python train.py --n_layer=11 --d_model=160 --n_experts=128 --experts_per_token=4 --d_expert=64 --d_shared_expert=64 --activation="geglu" --moe_layers=[2, 3, 4, 5, 6, 7, 8, 9, 10] --router_score="sigmoid" --normalize_top_k=true --routed_scale=1.0 --balance_loss=0.0072 --balance_bias=false --router_noise=0.05 --init_std_router=0.0351 --lr_router=0.00193 --vocab_size=2048 --norm="rmsnorm" --norm_eps=1e-06 --tie_embeddings=false --optimizer="adamw" --lr=0.0021 --beta1=0.9 --beta2=0.99 --batch_tokens=131072 --seq_len=256 --train_tokens=900000000 --steps=6867 --dataset="wikipedia_en"
Below are experts of layer 7 (counted from 0) of a mixture-of-experts language model. Rows are named router (the router's row for the expert), gate (a neuron's input weights, with its number), up (a neuron's input weights, with its number) and show model dimensions 80-159. Each number is 128 + 32 x the weight over its row's rms, rounded and kept within 0 to 255. Numbers have three digits each.
Before each expert's rows: "comes after" lists some tokens at least twice as common just before its tokens as in all text; "gets" lists some tokens that make up at least twice as much of what it gets as of all text. This comes from a sample of Wikipedia text that the model never trained on. Tokens count by the router's weight.

# expert 9
comes after: " the", " a", " The", " his", "s", "The"
gets: " b", " s", " m", " w", " f", " p"
router:202139184123130117139141135101173163138103134137094080087106098159102126154152118103108094084053113080172141097152132085132104156148196122143139102136142153136182135131134123102193162154144115144117136118078178188116128113158114071161132120
gate1:157080113102154155115076093100131149130061124166126126126086115129141164129151088091159119163123155106136145160136173137172130161087141132171079138106144091074151106103151136049110137183181167099137107131086125155168077086197132148211111134
up1:171156108141109119137115106059040126112078182144113116131108088099086126123124173149126143145096133075120182085174110135140129196140172147120064161170126088132159169115116131108121120178114141096162147157117137145165153090128161158130100124
gate2:178151196170131058070074157174119141151121113116155085175095163125132157166144105118116138077117125139112195082159153100141141141165148064090071126170118107148127142111147130059135122212114108137069129130113094157167175141146151193164119109
up2:110083076125098130210124139125140146141144129112124074110127147151146113116108172152129111153119145132175154112121193133113106112031107163190131169139117100140177106120101067149133139094108082131160120123176144113111152112123094118128107178
gate3:087131125140143159100144138140169162104147156168096087099141058118146123095094122084134154151088103123132126104107080131076148141116132146120180098139173120114187127144131181175089149099100108110120123112104094122196101148094138107192124044
up3:102128057109094153112138109117119129113082151084130098138082087150139154106164140203071099084119115145130105146178074182152101102146120163147102161123082118076116124069101097171152141154073134070075146125131096115140121210116092124052116162
gate4:132149138124135125162203136141076129082042127145155072136129138103109104143132075102118102129116107093111191142136132128136131124104112145109110075096185083072084135140119097169179076108073111203169112135138151167131165135111060173140126147
up4:117118092131118110125103105131139171124148152139081159151173093148129115111143150122114102113158131075119061141054084095203173154085091136136177133113079124095120127116078163175128168137192135116125123120206112130173186100135172204092113116
gate5:129164077081164101187159099108140153152129088092102168073151093168136168157139092068130157109092095138120161116104092072097127151120170128157110096122175134091109149181144163140159139123123166095109130115115140131122136056142170103111142095
up5:120113142117157119144123088097134119118164035132143156073142093151151100161135101097138135148099127079126089119099152171096109164116084114141157088069106179050145088171152157134170153081102116102060140147084145099123108088101168152156167114
gate6:177151172129212153088120136134138162112063118168125106165169115068104150179131121092147142147073151160135144080119085147152109133119161120135135070103103141159112157125133184121161153124177162069134119183048161104080120110196068175141127131
up6:109094106175124179142172094112147094153149200054098082138076120118103093081104160160106146095173127143143099114158130149116143085147080111099118118085111127146092109138126149159076156109107130153097133147131122117168174150060135133072163136
gate7:096142188164128115172198191129114096175069118130124186098079109123165123084103105162083085113106136155135141053151153155122131141120191126124097117109147115100113193096166071124190072201097093093178139126191127109079125144102138083112144099
up7:132189108148134130108069120152147110061131127199189159203155169145212122163172086123166113136142078123076151117109088166135138163128116198088107074176169126093205110146141099074101102093114115120102106146162172130125158167168099097159170094
gate8:081113059161155146119103104109149160137123103165159081081125220140137087186098074119179124099138134113155124125155101160107117140080155156142065140100128107149097082124153125138164146127121144112106114104081129142169086209128143157109146199
up8:128093095135099115132128127121067080124135142088158150124109164187186125101109092122149109142143179141150114127114081156094121134086157210146108074132073042114138109094204067169165091111120084147143154120079135119097131083142136195081147169
gate9:142140107094158111135119128137158178173125078126123078115122178157135191176139153107189095190160127150138166155116092178140113177130109163122194087127148096092122111178092195077074096087164146112127098072142124139123089128141147080180145093
up9:111059144100082123140067136114144083111147100097136107115105131130127104087126134106128146115143218105192118096126181138137115124092110064160160119168029127110110105117140101131181085119104085128088162142084115165099134134148146169158144202
gate10:165124108126172145119136105154143168091135093187119133079148144120109101166114130119131119038090123114066140149160115085180104109113117066080166208100099130145143122145181138087177155183122146115062138112138084115174078155082171135162136113
up10:156118080061123115161180113151127135109133138071103122121162080120104142105146157168124158148128136117145160132146100150119117099099089122148149113118172122167107082202098138139083124084067059088100195118137108166098134072103076117179161146
gate11:127059171065128112065151107159179126100109121127145106132137155111127135142149137081110104193112157145168092193054164157150088152141122077165107075122046120151147093093155139134143136101162149088136134133187162151093131136206102147145159187
up11:123137070118104114160162167074068158151149157104122138080093047180151133115078159132130129100099118132113112154125089098134128096103175164144121188170173119086150142145135061127141160162106109150101116112135076097133164157106134093110089120
gate12:173114158167092131115109143079095174193151152120124168160087081167137142114130156172097130133136138106105168140123103115151105090137122081118141167133113157156152106153154164096144140121122080110140172133146161118070125122154125082145152187
up12:153138111143107105098100119130114096089100121100125091087135157117123160114122150116175143155175112159159048151198101062101136081158115123120118104150114083083125113116080101111135126165099131172116096114094086123197065179076163146107095103
gate13:111142130153128103155102121067136166112101132118137082133135138112125125115081124106132139086095094157162136122142100174121149131180168167094141128144086130146129122123088173121090156121130157091083112146129122198174130232107162123133135102
up13:130077057147084106121115090155159136152144168157122133082158116152118145154133112184026144108060114129171151091143152125127122106150109110126125130144138115173086148071186120111141109116131131139060113149109124122113171132107145116122129186
gate14:161149138142204134118121130142184149142152075135125178141152145150180200161164177139169116168129074111104153184152087112115150124126097189128172097102132123087133122113198108119136102126132124098141091084076136101120147155104113149205129115
up14:063108149091103066143113164166075118101085177133157050112100177089106092128090109132163124157141161159163099104134231135118124109136136096140087155165184105173100106127068147118154136167120127158129131156215088165146087113165073093095091129
gate15:125190134199172081155121103117151196156131176131155124051138141133122176195133146124159166150095107087088141105150082124105117121214157170101163151100160146141144112137109157139136142167122163117143107100114148123109133165120149096179104107
up15:136127127113066143170154133097113119182095019135147076120202129112123124069129072110141108127100099121109112115055193126113158083097139151115176099133182105129133178108102104114059150075088120134076124125149112158125124103139118128169189131
gate16:125091137196099156137114156176092168161125139125087177111072174144147136134076121133135132134126135159147089173130147156094109137097046139134155158121180097116139106127152157103160127152079123095148139148094149144144118124095161074159151051
up16:139144167163148060131109092172127157200138150075116136110096155123133141134120105144105131136057131148080100132170160166127102157156085172134089174129184073178129103103172133092144123090099103049147118170161164136074135107097125153122130124
gate17:119162110100155114148179134128173153155075096136120100129159164143109099195108166054147121127078096144103100109075047128202159045136137140192128106152122126134120171094149103134181141120130175063153127136093174088094182147164100134159102145
up17:133179151124168097174162108091114121160113092087108077090149134094123110170127157141122151159066102146092057117162105159115156082143165123147143099106116074158117125112123108181183093131119129048129151138142180142074135133100135156143177130
gate18:140128172121191103160067104142144155141088091179144139134100136127111141184133105046174115156124109137136095111124113095210126139173150114159153142117130117139118112069080146103125103140160182090183071107109172136189055110156101124164125131
up18:134083069077173095106163110104106158110042138165160130107103120142115176168113177066165121201105096108119105153151112065195138176164134147143087140143080122063158085082091130104121112139092128127155097089105135102235087199107127107123126141
gate19:108113184075215095122136161093087186146058170091114112195136127126099189173122135139159159073084085101126107144167093115142170136137105180139143145093167122144130091123170155136129108106156137150167112145100127139083090180138102121208160089
up19:114084135101160093071109121155109089071084102116138100110138196156149164102122115144126116178153112164107084124153120183149093140110120120162129113147118091166118071116167134122085074143119101143117157107067140154153082145099140130157109131
gate20:123162133167104169117168156097103077163126118090106174113101098144151150119136200224119147085121133135125136083166116158105156111161166187115128128163110092137156224077126075135140100200166125124115097153118130111118140139089157119074117075
up20:098137180121136174098085119171071176066091179147124107154115131102132173147153172104120099156159171140121123161102078145118147100105117125086168129085118103127149081133075139115118124092181143128169148126134141109121082130173105115089182139
gate21:187104092097166112091130107100131122104145157118069136124097076139118102100177102096134125153178160102139143138034111132145065182063127110101178125094126084078124077182142104129093169110167137158066166121098130181148177114124126131136126204
up21:122153089144221154123146092095130124128123147128098159134113073125145128119178111142147148149089096110075112146122077111112098174137178189110110141079162123114100142111171115182043123144218150153110132092095144155131168143138118131076137161
gate22:101128201141050139089125183187162141130108103161098096118171182104093114102085142123058136132091110139142150115122140120149165119173083083084147108133134157099143159170077127097142106135069109158132158157166124134145106172151145166201129077
up22:149123045101109106196151069136139100082162141155148125106123074136199131149122143101176103156132108108174155167103206081174152101077130154193170138177092150145120149051130147201171107143135128135183095077127116113142143089108105133048108165
gate23:195163162121094133151175107138110129076157127174112150148181122089109094112133121110092146149123165060097157113110123110165126123135099114098150123092131163149153095205105120142143126107104126147138193162098129143119148078154158106204185104
up23:089114109090127144150190132088113112121099173123113134093193158179130066161130097133074135070068141140154132066132158080117091121101162066081118118031103141136134128120113120106176174094078096131168162144053135159116106125106167115128104091
gate24:118115183138126097101083205199140214148102086099147169142134197128141180104169128166092104075138099106091119159166084106131151168086094136140094160118149143079118103086168108175089142186158145148142115104122079113153160106104158168151153078
up24:126175187113173095119058142122173177131159085121180174130184154099140160168164129135094153076132141068078087173151064144145129174080087142100157117132134152112181072105116110128147117166151155136126140137128106117116139090099191108141215074
gate25:130152161187074141161189171120130156196106120132152071118188126116110094120118140075105146141122132120095190137159162102111163115104104116132170111126173117094174139152101122128110143160115145102147123151065148169149121142206139133161130059
up25:088096116126135175143124073147058124111078163090096176140091175122138126095132102186195101157128153169137080132092150188112090110146132138172138125064122095111127129108096157146119161105116110091141158156157126160092093069089118117109108138
gate26:147157181117065133158149090112153088083144071144155124155114107104145095111163149111105124183124175099154077133085150104083108081127102164162166046140083147120163150150154151157158123062149121073199188134113174157103104100177125110198193168
up26:155088167091148131105147185132048146175141111128128159156126144117100114121142109140094090092174114142112144135121093129202151096105158070137159133133118123153091134115094072163106105160128131179086168129161140105113150099140092126076170150
gate27:090141132142151108109057129169097113115185120117110109115111116138117181131104136089124181104087177133150106119152134111127126122178157139098161143099109087150163131079125132144102199121138167135157126125069117127189083169100109070127131189
up27:113079162092134109147154138161137180134059144156172108128122164116166131156125131095129083176163053179188193164119162086118151121095113118159110074174122154093098153147133176159123079182148097143129092093187107090140154068167122161140084101
gate28:127077079122090154099106106115120134136126159096151124108039114170164166137139140105107090136153144102206128119157084134084094116109147150172171133160140150138097124070103170122114144088153198115144067079170090103119115162117079090086142182
up28:120126163086134127121161208176123157136087137204120154160187118132114128180093123116102134125121110172132148111092124064194175113110103082107059105118137156100131179145179122121140114197142093149163125154104125110144162112195129148086062138
gate29:150113114137090097128078143122146175134125136112124100162093197132145118109124130168130111160105138121138128154153124157128174193087030129113159126185101126109133150135177126130156079104096076080117164136122157151161163159077170184185150139
up29:161149051128192152095177105120109146092079137131120124136166149140137125179087102171189148135190122136143093109120100109046130128111145135104101123091135108072132076159111108123165159123116163162061138123069109133153137166129139145107082157
gate30:178201137164101089146053105129151113182137122119155108122112164105145154128150149142164127126115155167106079119152162080090113109134163144119129152131116141155143133036127102093085164128099160124110120141134093150132159111109139138124130153
up30:138157075153158161137133079153204121127142075165142148050082140143162111176117106128138128073121113168113150113128136174168128105112097151133187119116171178172124145108119130087150121154130161128085157122169123080134103145088134073131151141
gate31:135114155162078085125083120140165162174134133135090124157106180155167162111124156168145097129109148096153074135126169059113088143123169131126113169118170079131131092110132150096147178107156093177154101152122123129146118159132104128168114142
up31:117142151169113082113064119121139142167102127117085139125133158155130144146139174158158113098085147130140078093139121076107123142161178131086098138096170085139098113071098138113156141142167101160162115135077147095156135145107178139121107110
gate32:153167138117134153147146116111112152174160027127142135168071096082154091097128056178172099078137098050150100170086195120140134120145135154150200146068180104148141139153118133148165113091165149104120128101151157118083140099111115111135184207
up32:135205221153116116159107137155153137133185057131103125200122074083158164127140147159184108100133138167166139171103170113115133123155159127121187134105174168146169160092130098160165078133166117099161114083189144140085143112138148113189164147
gate33:064103151158079144147125147082123167184065099125118194111066181140107156129120168102055096136105110214174093152128147173158126140129189066139174075114124111119151190087155137148106065158108145048101093161100100135129091114127123120169097094
up33:186130083096178156063134104144165114083158180165114136143153053132129148148161081121191161133163133089085160147096083094122104101162052162120093144129122174093107085167104134092133204116160192198101133125136158098155164125156098119102131154
gate34:100147174198188096131023177147084129132145164135130131135096170124152145142206104121121120101142155172136132095165128111090085121123219101096132121115099092140120145064148097106170090179171159148082107123173107164101211091125101105171124131
up34:060077130101152166145142153115178134096104081117091087154142158105159136129078145159112107123099105109157122131125121139129163096099122159177130135116157123154131125160104187125084133178171126115141108107116115095085128206126125090112134057
gate35:117176074165132133137102119138140155141142113099161049101131089145164116214130156085076145143100122146147136133116141158153151153087137143136162147116132137142232099118116138093117155157152135097134150107113098069160142097182149122113104137
up35:172157162179081151124038139125146127137106114140120126155099136120111138110194143128098129127171162118145148084105131146095159139143109176145171075106201129144139156165115156110128081118178123136139134164146137130160119066153154132155168130
gate36:130038127101184128097088112088080154127154163135073103062116131148114091161134113146176157108123115178169130111138145149147089167132125085143123124116165122161093092075158178102094139137170120117083111133096117132141109149129141138101103192
up36:151164124139160098124116118086127086169110161102171149086135149154164121154145102086172133138146083167084106071141066136081097104197169160112085106092084122131084152099172164138106139165142151116107118118137160132109179146122170136086144104
gate37:122148099159122139156143110081116120151111193131120161189126075120108119100165113140124161054099152096155122112110097126126140164135090120072135089085098142077137146180066180141115148140131143165092155158034157144141152084109183142132151071
up37:069146144064141083127095155136169137117107140123161097113117134095131126124151127015179140103141101137162176204093117126161125091158130154175135128147063145168116125133113144127149219097107134115124147118081098078077082179150081142114116175
gate38:160115113119090140072138145129137085126116164159091113112044084149174120096138167141128114180108151119160129178123147112107122123084118145169123112241089093090184117119109078153182162150113112079107123099066138175172129190090138124116091153
up38:139120140115151122130174135082095179115178176135145123113127129119127127178130144143117139118073107103123081171088198179162163161084174128106135143140129131188152085115169061121118087090153084109128122099108129122114101146148136099222132131
gate39:172173095142143118090144116103137157151061112138147159118125149111090162151135144120131137138085094144086124119198123202162141149162141162111097138162162133098087170096177102091130097164144179110117118149117099148101109180142137129143122123
up39:126107124131145146059175095135043099060093111143102164118154071144134133172146137124167113144087155142092114109200141106091121141173160110128128119129085184156077104032138104096142150088153141130113105127130113144099152085114099158155110132